From a checkpoint of a small mixture-of-experts model trained on Wikipedia.
Size: 13 layers, 86.9M parameters.
Experts: 64 experts in each of 13 layers, 192 ReLU neurons an expert, a sigmoid router, a shared expert of 192 neurons.
Training: a variant of SOAP for the experts, 1801M tokens, 6871 steps.
Below are experts of layer 8 (counted from 0) of a mixture-of-experts language model. Rows are named router (the router's row for the expert), up (a neuron's input weights, with its number), down (a neuron's output weights, with its number) and show model dimensions 0-255. Each number is 50 + 12 x the weight over its row's rms, rounded and kept within 0 to 99.
Before each expert's rows: "mostly gets" lists some tokens that are sent to it at least half of the time; "comes before" lists some tokens at least twice as common just after its tokens as in all text. This comes from a sample of Wikipedia text that the model never trained on. Tokens count by the router's weight.

# expert 18
mostly gets: "',", "born", "ς", "):", " Jo", " sy"
comes before: " ", " (", "born", " M", " football", "ian"
router:69 48 40 50 53 61 38 70 37 54 74 44 53 41 38 33 38 25 46 37 39 29 53 46 56 56 49 55 48 52 62 41 43 41 29 39 44 42 71 54 45 55 41 62 54 61 57 57 53 52 80 57 53 63 38 58 47 56 55 58 67 36 57 75 40 51 49 59 35 43 60 62 60 56 73 42 58 62 37 45 44 71 60 44 77 36 37 51 52 44 45 45 62 50 61 42 44 51 44 50 53 42 55 42 51 67 38 57 54 45 59 54 52 82 57 46 74 44 46 63 46 53 72 54 63 58 37 40 48 34 70 44 39 51 58 31 48 60 48 49 41 35 69 64 47 76 35 48 45 18 54 37 50 53 63 68 35 42 52 44 43 38 52 49 54 57 55 60 39 35 60 49 71 42 60 56 70 65 63 54 44 65 58 68 62 51 42 44 44 69 34 55 65 50 37 60 61 49 30 45 46 49 65 66 54 80 36 67 41 46 54 40 68 78 59 57 44 67 78 66 47 34 30 45 25 56 46 49 44 49 56 54 17 57 62 61 48 57 46 61 54 67 69 57 60 20 50 55 48 47 62 46 38 29 54 57
up0:72 59 51 60 53 55 65 59 24 53 45 53 51 48 40 39 43 35 59 56 39 48 74 61 32 45 17 52 53 40 50 55 58 57 78 51 45 58 57 44 50 55 58 48 24 25 49 61 55 66 47 36 64 56 20 59 53 50 57 60 67 22 26 58 51 44 44 42 51 64 63 51 58 54 67 50 62 61 46 42 67 58 51 46 41 50 47 64 19 50 70 38 61 44 47 63 39 31 53 47 56 65 49 54 34 51 34 57 60 53 44 62 62 49 43 52 58 50 52 41 48 51 59 39 47 71 46 57 33 25 68 49 55 31 61 54 30 44 60 36 65 59 55 70 43 41 41 65 50 51 49 46 46 64 42 62 65 28 53 23 42 55 44 61 50 30 52 40 35 58 25 66 67 74 48 38 66 42 46 50 46 60 42 63 69 43 60 51 58 57 42 36 50 50 41 50 49 50 40 46 58 51 48 57 43 60 30 63 38 49 52 41 56 72 65 52 60 46 54 69 33 36 50 58 29 30 76 55 68 51 52 68 54 47 87 51 65 47 48 57 60 48 38 53 40 63 25 58 42 43 48 55 53 37 45 82
down0:36 56 34 49 37 69 30 31 67 63 38 63 63 37 39 38 37 65 58 35 72 63 41 67 63 71 67 49 53 57 67 44 39 64 62 53 58 51 48 67 64 54 45 70 64 50 56 60 36 59 49 39 68 42 63 63 44 64 44 27 62 81 54 48 55 45 55 53 60 26 45 29 42 60 47 40 37 58 39 50 70 55 61 52 43 56 53 54 41 49 63 52 26 34 44 49 31 52 53 29 54 40 50 58 57 41 64 57 55 63 49 60 37 58 59 51 59 38 59 37 47 42 56 13 56 40 53 44 34 30 53 54 57 38 63 54 58 34 48 59 47 42 47 71 33 48 51 75 51 57 46 46 53 61 64 36 59 50 67 57 29 47 43 50 43 20 33 62 36 42 65 58 56 32 37 50 64 43 54 57 66 61 30 29 42 33 47 39 45 70 43 66 41 53 52 57 55 69 56 55 47 32 46 70 65 42 31 49 49 48 49 48 53 41 57 54 67 59 37 66 54 37 61 46 70 38 59 29 32 60 53 34 48 40 67 32 62 36 69 51 68 42 64 34 58 44 53 28 65 49 59 50 37 44 53 55

# expert 8
mostly gets: " in", "In", " In", "icip"
comes before: " the", " ", "ternational", "it", "a", " a"
router:79 58 48 87 69 57 49 70 58 44 59 27 57 43 42 44 53 53 51 41 51 32 42 33 36 52 53 36 59 43 53 30 39 58 46 63 26 48 67 36 39 41 47 53 49 49 40 63 31 58 63 60 61 53 53 41 43 34 42 50 56 40 55 40 47 44 48 66 47 45 61 71 61 45 43 47 49 46 38 48 66 46 50 52 70 28 32 57 51 45 68 35 81 62 56 48 29 41 44 28 62 55 50 32 37 43 26 50 30 39 43 46 45 54 47 46 60 51 33 43 59 49 54 61 43 44 44 54 56 44 57 45 48 44 47 55 48 43 39 68 62 35 72 43 36 54 27 43 37 23 59 43 29 68 58 40 44 49 62 45 39 49 49 55 50 46 53 57 46 42 59 63 51 69 56 34 48 65 59 52 79 52 62 49 66 60 40 37 60 29 33 54 43 54 44 38 44 84 52 47 70 76 46 75 28 61 59 48 43 41 48 53 25 28 63 63 48 58 68 55 64 35 49 45 38 51 39 31 41 59 54 59 46 22 44 58 36 48 50 39 43 60 57 66 64 30 39 53 40 39 41 30 46 31 63 48
up0:68 49 58 40 60 40 34 58 39 49 30 58 39 55 36 49 50 32 51 53 43 55 44 31 32 43 38 39 54 46 39 51 74 43 52 58 60 65 45 37 61 35 51 30 55 60 64 64 33 61 69 42 66 57 68 64 13 44 50 37 50 44 52 54 75 48 45 50 48 54 43 33 34 53 31 36 19 53 48 54 66 46 55 31 24 46 28 41 58 52 53 57 52 41 26 38 64 67 49 43 66 44 46 20 25 45 44 50 62 36 53 39 50 72 61 46 49 76 44 46 53 67 49 44 39 47 47 59 62 45 47 52 47 50 58 39 52 50 45 31 58 43 48 37 49 58 56 27 51 41 58 59 47 63 40 41 58 50 53 56 56 57 44 40 55 56 78 54 52 73 63 27 46 50 66 32 52 46 47 52 47 65 42 64 46 49 44 25 25 32 53 43 57 30 57 60 51 54 67 34 41 54 51 66 32 60 45 68 53 37 47 49 46 24 29 33 61 45 55 69 68 60 59 40 50 45 39 40 64 40 37 53 47 73 46 47 47 42 55 37 58 24 64 41 51 53 36 37 42 80 74 40 52 49 56 50
down0:57 49 47 47 53 47 38 24 51 65 51 70 52 54 54 60 60 71 81 50 32 71 46 56 64 60 48 27 69 39 51 53 59 57 34 42 68 43 44 59 46 43 47 28 64 53 48 66 44 50 37 50 39 58 61 39 58 33 60 63 58 40 41 38 47 94 69 56 53 55 58 59 22 42 61 61 43 60 67 50 35 57 49 51 53 46 46 59 45 51 54 56 60 64 56 51 42 35 44 57 40 45 57 44 46 48 31 68 33 68 43 46 33 53 52 44 34 42 31 56 36 56 60 32 50 56 60 57 23 27 57 43 43 23 50 69 36 28 29 61 31 58 54 30 44 67 66 23 61 42 63 45 42 65 46 53 49 50 58 56 36 47 24 37 62 48 61 63 52 51 56 36 49 80 47 68 37 44 51 33 36 48 43 78 40 51 67 22 61 47 51 53 37 51 35 53 59 57 68 58 54 41 62 49 59 49 27 42 42 52 36 43 59 35 47 53 42 57 60 42 35 52 58 50 45 56 48 46 48 58 40 30 47 53 35 39 52 66 55 28 50 46 49 56 42 29 78 46 45 49 51 50 57 41 65 35

# expert 37
mostly gets: "′", "″", " University", "lege", " school", " town"
comes before: ",", " of", "s", " in", " States", "N"
router:62 34 35 44 54 64 45 70 67 60 31 61 51 62 45 36 65 70 33 28 59 38 40 52 64 57 38 46 49 53 48 63 49 39 44 55 51 42 34 48 50 62 49 60 31 39 66 75 58 67 60 56 48 38 40 47 40 44 46 38 47 14 48 68 37 60 47 64 37 42 49 53 59 57 33 45 43 51 66 33 56 60 29 40 55 37 25 66 59 48 73 51 80 50 63 55 57 63 51 58 58 54 72 55 61 61 71 51 42 45 35 63 49 78 50 71 52 56 34 55 45 59 46 34 53 48 54 51 61 50 51 38 49 55 60 51 41 51 52 54 57 47 43 40 48 56 30 58 54 54 53 36 41 46 58 41 34 32 50 46 49 22 22 53 41 35 49 49 29 37 54 55 51 19 70 59 56 57 51 55 59 33 51 56 51 37 34 47 46 37 56 42 50 57 32 50 42 84 52 27 51 53 52 44 48 51 54 39 53 61 46 58 36 48 54 95 40 42 49 57 62 37 49 39 49 69 31 40 50 53 42 45 41 68 50 49 43 58 46 52 40 72 51 35 55 50 08 34 50 51 61 33 47 41 38 49
up0:59 35 42 56 30 44 57 43 62 49 43 60 42 58 45 43 55 63 31 24 49 48 57 55 40 44 59 54 38 60 40 36 41 52 57 47 28 56 58 57 68 53 38 52 37 64 64 41 29 49 55 64 56 50 52 49 53 63 41 48 37 57 41 58 53 71 55 31 32 75 40 42 50 64 55 65 52 61 54 70 50 69 43 61 69 18 37 64 46 32 43 31 66 53 49 39 43 35 58 51 77 45 45 54 51 38 58 63 32 37 79 46 56 68 47 62 43 36 37 43 69 62 58 42 55 48 48 59 57 39 41 38 52 79 49 47 50 28 17 62 48 72 55 26 49 60 74 46 58 54 41 38 54 60 59 58 50 39 50 66 48 46 38 57 57 57 30 37 42 39 66 59 56 51 46 37 37 65 53 32 30 39 43 51 30 45 59 55 33 44 73 40 30 49 43 38 52 49 37 40 39 51 27 58 37 28 37 69 38 46 36 68 73 58 51 60 42 44 55 49 27 25 58 65 50 50 59 51 63 51 40 61 37 50 53 27 43 43 61 41 35 37 54 60 42 75 54 36 40 60 49 43 32 60 51 52
down0:33 67 51 49 44 38 24 47 58 19 33 66 37 44 36 35 63 51 63 55 55 70 45 63 50 60 55 43 65 43 53 41 47 55 57 34 57 60 37 73 39 29 31 55 58 43 49 52 34 55 57 52 44 63 72 47 52 59 62 44 42 67 50 65 58 53 65 40 62 50 66 64 43 55 41 30 47 51 44 46 64 44 59 46 57 77 58 41 56 54 52 34 61 61 60 50 45 40 52 51 59 63 88 60 43 50 58 58 47 52 48 42 48 46 45 45 59 40 38 66 38 54 52 66 53 54 61 34 36 50 58 53 34 78 57 26 80 54 55 58 30 26 65 54 42 15 63 54 31 50 33 56 38 35 48 58 51 47 39 47 21 40 41 41 54 37 57 48 61 52 52 81 36 34 40 43 66 50 56 52 36 47 48 61 40 64 56 35 71 57 51 49 45 56 47 34 67 63 76 50 56 63 44 54 34 53 56 44 41 55 52 45 31 33 44 47 42 56 63 51 55 56 51 36 44 39 59 64 34 50 43 43 28 49 44 50 17 42 31 47 59 53 39 61 27 28 39 46 69 42 41 58 58 46 71 52

# expert 58
mostly gets: "\".", ").", ".\""
comes before: "\n", " The", " |", " He", " In", " It"
router:85 56 39 88 68 66 57 65 54 53 62 51 49 40 57 34 61 49 42 46 38 29 46 50 37 65 50 43 58 36 46 37 43 67 54 61 37 34 75 30 40 44 58 56 43 47 49 60 49 57 43 46 59 37 44 38 42 33 34 45 64 34 67 31 33 43 47 49 38 51 73 61 66 42 47 43 46 38 29 40 65 54 57 48 65 41 47 53 45 45 81 36 73 55 64 51 34 39 36 39 71 52 49 32 56 49 33 52 29 37 41 67 52 60 43 43 55 48 45 45 51 42 77 70 42 50 57 55 60 44 55 48 50 45 65 43 58 44 56 60 67 57 67 49 39 69 33 46 45 40 68 30 32 60 53 42 36 54 42 36 33 35 58 51 44 46 43 47 49 39 61 64 40 47 66 40 68 54 54 48 67 42 55 46 40 57 39 34 56 36 33 54 53 60 34 45 54 76 54 47 68 68 42 77 41 54 51 37 38 50 48 48 22 49 59 66 54 47 69 54 46 40 44 56 33 54 42 53 57 51 52 72 36 36 44 35 46 51 51 24 35 61 53 64 66 31 36 44 37 34 50 30 67 36 64 55
up0:54 60 34 31 77 44 53 44 48 32 55 43 42 62 58 49 52 51 43 57 44 34 26 54 33 47 63 41 49 39 58 50 44 43 57 26 50 62 47 42 34 50 73 39 45 53 48 48 42 46 37 69 67 41 36 33 27 57 41 59 45 53 44 57 66 40 59 61 50 45 16 53 41 46 32 40 62 58 60 56 46 72 76 48 56 39 41 20 50 57 53 52 55 56 44 65 29 68 37 32 48 56 53 33 60 36 57 50 36 78 73 36 54 54 54 25 40 72 58 43 49 44 52 43 52 35 53 48 53 31 37 20 45 39 45 54 50 61 49 24 57 68 37 44 72 42 53 54 47 46 64 44 65 71 45 45 61 30 65 54 55 70 49 55 62 53 41 46 45 68 56 60 29 62 56 36 65 44 42 52 49 50 49 53 50 71 48 51 63 49 50 43 61 46 50 57 54 46 28 30 69 79 43 64 56 47 43 44 67 49 41 52 33 62 58 55 43 83 41 62 38 22 42 34 50 53 49 54 47 55 74 52 40 45 42 61 55 56 74 41 70 53 65 61 58 39 65 59 43 37 61 49 53 48 37 40
down0:66 67 36 42 31 55 47 47 42 44 55 66 66 27 38 39 60 30 36 71 73 43 44 59 71 53 61 48 37 62 51 62 38 46 44 59 59 36 76 41 45 46 62 45 61 42 63 44 57 38 51 65 49 58 45 36 53 49 51 39 29 50 63 66 46 46 60 71 41 28 66 53 41 54 67 81 49 46 40 38 28 41 33 34 59 45 44 55 68 57 45 43 39 56 56 40 72 58 34 50 63 66 42 49 67 50 24 59 45 49 62 38 67 55 49 52 46 36 69 39 47 51 56 49 54 51 48 56 47 54 44 46 64 41 40 48 45 60 41 52 41 34 50 51 40 54 38 80 48 23 68 45 77 44 30 50 58 49 47 44 38 63 49 49 45 52 54 35 55 62 58 17 62 33 42 40 44 46 68 48 39 71 51 58 61 49 51 54 47 62 31 57 70 53 71 42 38 60 43 27 35 34 53 41 24 47 45 65 63 63 49 53 64 39 53 55 40 67 41 51 57 53 43 56 57 54 52 40 39 52 49 44 59 57 54 27 37 75 30 47 58 43 34 44 48 72 21 67 74 44 33 55 38 43 57 61